Weights of a small mixture-of-experts language model, trained from scratch on English Wikipedia: vocabulary 5123, 288 SwiGLU neurons an expert.
Below are experts of layer 2 (counted from 0) of a mixture-of-experts language model. Rows are named router (the router's row for the expert) and show model dimensions 0-255. Each number is 128 + 24 x the weight over its row's rms, rounded and kept within 0 to 255.
After each expert's rows: a language model's description of what the expert responds to. This comes from a sample of Wikipedia text that the model never trained on.

# expert 3
router [142 117 146 179 100 160 127 105 157 128 112 112 168  72 123 163 137 130 120 114 154 137 126  98 105 127 105 113 126 156 133  81 141 140 151 131 116  81  94  95  95 152 106 129  53 115 135 125 132  91 120 140 135 141 116 150 189 162 138  89 125 125 156 100 102  84 129 135 124 181 147 136 159 109 168 142 140 104 148 114 158 110 105  85  90 137 104 118 153 129 117 119 165 110 162 143 122 105 106 109 153 155 149 118 127 167 101 108 128  79 128 121 135 129  92 136 140 135 107 128  99 105 129 107 137 108 119 132  92 115 108 147 128 144 154 175 182 100 185 137  96 140 123 173 143 143 137 108 121 131 147  96 105 141  97 115 137 165 105 125 155 107 131  75 130 178 149 158 154 142 130 127 138 131 125 148 105 110 142 157 119 139 140  72 161 139 116 114 113  75 124 124 102 139 136 148 144 169 134 162 112 156  87 163 120 125 120 113 160 140 158 128 126 122 149 141 116 119  81 156 142 122 109 116 125 143 129 145  96  87  96 113 147 102 150 135 117 136 118 162 105 142 118 122 136 139 146 139 156  86 112 127  96 107 140  88]
Description: Short fragments inside names and words, especially right after N or M, such as Ned(eva), Nob(le), Ira(q), ro, th, ed.

# expert 7
router [130 140 129 158 133 163 153 101 132 146 116 123 107 134 120  86 110  97 136 120 129 116 141 132 129 160 114 145 123 119 117 133 147 133  86 110 162 105 121 114 169  91 102 130 152 123 139 144 143  88 155 123 111 137 175 135 160 105 141 128 110 129 174 105 108 121 147 135 145 129  96 158 178 101  94 152 142 175 142  96 117 119  90  92 123 125 157 118 140 158 103 168 118 127 116 162  93 126 145 113 122  99 129 124 101  96 136 117 168 143  84 148 120 140 142 125 103 131 149 141 118 117 100 106 147 135 164 117 152 145 134  97 117 120 135 108  98 131 129 128 110 149 141 152 107 153 133 173 130 127 132 164 139 133  91 163 144 112 167 121 148 117 135 140  78 147 141 171 122 137 145 163 204 121  92 133 102 165 150 147 130 162  92 108 176 135  99 112 140 114 106 136 160 145 124 154  89 153 120 135 142 137 147  98 112 149 146 101 110 126 162 149 119  97  99  81 123  96  91  89 100 120 107 141 145 114  75 141  95 113 119 128 110 105 187 121 119 154  78 127 160 126 113  66 145 129 136  96 155 163 115  71 100 103 149 150]
Description: Common first names and the pieces of names in cast and roster lists, such as John, Michael, Jos(ie), Dan(iel), Pohoril(ko).

# expert 14
router [179 144 156 125 117 164  76 122 141 114 112 114 118 174 116 129 108 152 153 128 146 136 141 155  92  89 125 184 116 140 119 156 152 120 175 131 130 119 103 130 120 142 137 115 109 121 112 133 139 166 114 138 128 126 114 113 160 123 118  85 127 102 145 110 135 117 132 180 104 143 129 119  93 127 117 181 150 139 178 143 166 123 113  72  91 133 126 122 118  89 121  89 188 127 106 109 156  93 102 110 159 101 116 153  78 135 113 110 159 168  87 126 135 132  74  93 137 164 130 147 125 138 152 124 157 131 120 123 123 161 114 150 137 144 117 130 121 122 132 132 102 165 131 156 146 115  99  77 174 127 103 119 168 124 172 142 130 176 131  85 119 119 144  99 152 138 117 123 139 143 112 134 118 153 131 125 129  55 138 106 137 151 129 172 106 164 125 146 148 102 134 106 131 159 136 188  58 132 125 116 154 115 121  94 123 129 140 130 170 116 143 129 144 142 115 107 141 150 145 138 109 142 128 115 135 119 160 146 138 120 116 104 116 100 100  96 130 145 122 143  91 182 123  75 126 111 156 110 148 138 140 133  91 157 138 125]
Description: Pieces right after a capital letter starting a name or word, like H-is, H-ast-ein, McH-ag-gis, plus possessive 's in titles.

# expert 11
router [112 141 116 128  71  96  99 142 120 137  83 134 148 113 129 142 147 120 141  74 131 129 110 114 134 148  82 104 155 138 141 143 109 134 128 147  65 157 116 119 163 115 106 130  88  96 164 131  90 128  98 132 108 152 152  88 154 156 134  91 147 159 136  90 129 137 131 129 119 161 130 156 146 167 151 121 177 186 105 102 124 138 142  90  82 127 125 146  92 106  80 150 109 110 106 106 149 111 131 107  96 131 137 125 147 135 100  79 154 124 142 142 130 136 146 131 104  94 154 134 123  94 115 101 136  87 136 101 117 147 124 119 113 160 130 140 160 125 137 150 115 132 165  82 109  83 180 159  76 132 116 131 142 146 107  89 127  84 148 112 143 133 100 120 106 103 141 166 145 147 131 130 109 168 137 140 156 119 115 111 145 134 144 115 156 110 123 157 138 139 148 166  99  88 137 125 154 171 143 129 143 129 144 120 136 155 121 132  76 131  83 125 140 148 157 122  92 109 140 117 151 100 150 138 140 123 100 138 150  99 117 176 130 132  80  77 154 153 130 100 139 128 138 103 116 155  90 154 121  95 165 162 141 118 126  97]
Description: Final pieces of foreign place and person names, such as Vänersbor(g), Belograd(ch)ik, Torqu(ay), plus everyday nouns and adjectives like company, club, military.

# expert 15
router [139  81 133 123 169 119 159 144 147 101 137 118 166 115  97 153 136 119 176 125 114 139 107 150 131 119 133 157 137 153 119 148 142 135 101 139 122 143 158 151 100 170 164 156 111 126 103 145 152 105 158 122 106 145 112 146 132 135 124 174 174 105 168 108 123 121 113 145 163 126 128 130 164 142 177 108 115 134 114 121 151  89 103 131 141 141 107 127 126 141 152 168 137 136 104  92  88 126 122  88 123 156 120  80 108 138 199  79 139  82 168 144 144 154 144 130 119  79  79 178 111 183 106 160 142 135 121 125 144  78 126 145 110 137 126 135 104 147 110 152 135 146 109 146 143 153 163 127 117 161 122 155 114 141 113 133 154 114  86 167  80 129 161 129  98 110 111 132 132 112 110 114 171 160 134 121 123 124 102 169 178 120 142 152 160 158 158 114 150 113 116 131 132 147  94 127 104 137 163 159 126 171 111 103  79 163 175 141 152 131  81 102 133 158 151 135 132 139  97 149 128 138 106 139 146 131 101 108 103 112 167 123 133 120 133 116 170  78 112 146 141 128 165 139 137 136 110 150 125 132 123 134 120 139 117 147]
Description: Articles and short function words such as the, a, as, she, plus symbols and formula pieces like +, –, ^{, *, and all-caps starts like AT(P).

# expert 5
router [134 138 102 121 112  62 115 142 134 128 118 168 148  92 145 136 132 141 107 152 149 109 134 124 147 109 118 129 125 129 148 147 133 125 144 121 167 155 111  89  76 152 152 130 101 127 144 136 102 168 148 166 150 103 144 126 155 149 108 136 145 148 116 138 113 122 132 103 140 148 135 145 117 125 140  99 125 117 101 130 142 142 146 144  72 113 148 108 122  92  77 107 118 146 131 134 168 108 115 113 119 190 144 154 147 120 133  92 152 116 135 118 111 123 125 151 152 130 129 107 124 118 155 100 136 131 106 108  59 129 135 124 156 168 155 145 128 113 154 155 122 141  93 159  80 132 141 122 159 147 127 126 120 109 165  73 111 120 139 160 117 146  95 140 134 137 188 121 110 172 135 132 110 116 141 138 142 146 125 118 140  58 111 143 107 130 169 126 151 152 110 150 154 110 129 114 149 161 122 119 123 103  80 141 125 118  56 118 165 115 197  89 129 115 122 119 116 145 138 161  94 107 175  98 107 122 124 122 155 131 127 160 185 117 142 101 138  89 135  76 105 119 123 138 134 157  82 165  70 110 135  98 134 147 121  94]
Description: Table-cell pipe characters starting rows, plus mid-word pieces after p, such as p(or)ous, prop(osing), Griff(in), and openers cont, ex, post.

# expert 1
router [114 154 112  97  82 114 151 117 147  95  81 141 153 127 195 139 132 160 161 101 143 128 151 125 115 146 137 157 155 147 122 120 149 148 135 123 121  91 109 121 111 140 112 149 145 115 119 161  95 111 111 134 138 164 161 141 162 146 129 103 158 111 140  91 115 140 141  78 135 138 112 154 170  91 142 113 180 180 126 116 119 127 128 113  97  99 132 160 132 130  72 156 137 133 151 103 138  94 127 127 119 102 106  97 107 140 114 108 181 144 120 180 128  91 113 102 123 113 144 114 141 148 135 140 156 106  91 118 106 123 165 119 109 168 104 149 135 128 173 124 126 135 108 153 151 162 157 109 118 172 129 145 142 133 129 132 128 115 130 135 122 200 128 138 164 182 145 143 167 136 140 121 157 125 106 150 114  94 131 119 136 129 134 132 117 112 129 119 114  74 117 104 153 141  90 130 135 182 135 138 166 149 162 134 132 153 127 196 146 116 157  96 112 125 137 150 117 114 117 121 130 111 159  96 110 174 125 123 142 108 124 173 131 134 119  88 150  98  82 115 119 133  78 116 150 172  86 141 124 147 149 128 164 146 125  93]
Description: First pieces of capitalized proper names and place names, often after an initial letter, such as Cor(al), New (York), United, Green(berg).

# expert 9
router [142 129 147 102 101 100 105 145 123  73 138 146 155 124 149 187 133 148 151 133 143 137 132  72 117 166 120 129 127 135 155 144 105 139 127 131 148 125 156  88 122 131 129 123 116 123 173 124  97 112 154 158 125 129 130 167 153 141 120 143 171  91 155 133  81 121 126 107 134 153 130 121 167 132 166 121 149  51 155 124 133 100 129 119 129 116 119 147 129 108 146 143 149  73 150 103  69 118 108  98 117 162 123  76  76 135 133 119 125  90 160 162 160 109  97 102 136 102  78 105 134 166 130 103 147 113  93 121 103  95 138 125 116 129 153 109 147 114 138 114 157 125 109 158 160 163 134 107 148 131 116 155  98 151 148 128 159 162 116 155 119 125 133 125 108 155 146 132 121 136  73  99 113 131 112  87 115 119 134 137 138 114 182 142 128 141 153 153 157 126 180 113 143 132 120 140 114 137 119 135  83 183 103 121 112 130  99 128 161 122 138 111 114 139 166 177 117 117 110 170 129 148 114 120 122 144 120 138  97 113 155 124 137 145 106  93 142  67 104  99 117 121 116 148 113 150  99 147 125  65 111 158 165 128 133 133]
Description: First letter or piece of a word right after an opening quote, bracket or line break, such as "(st)eady", (R)MNZ, W(PXI); also commas and apostrophes.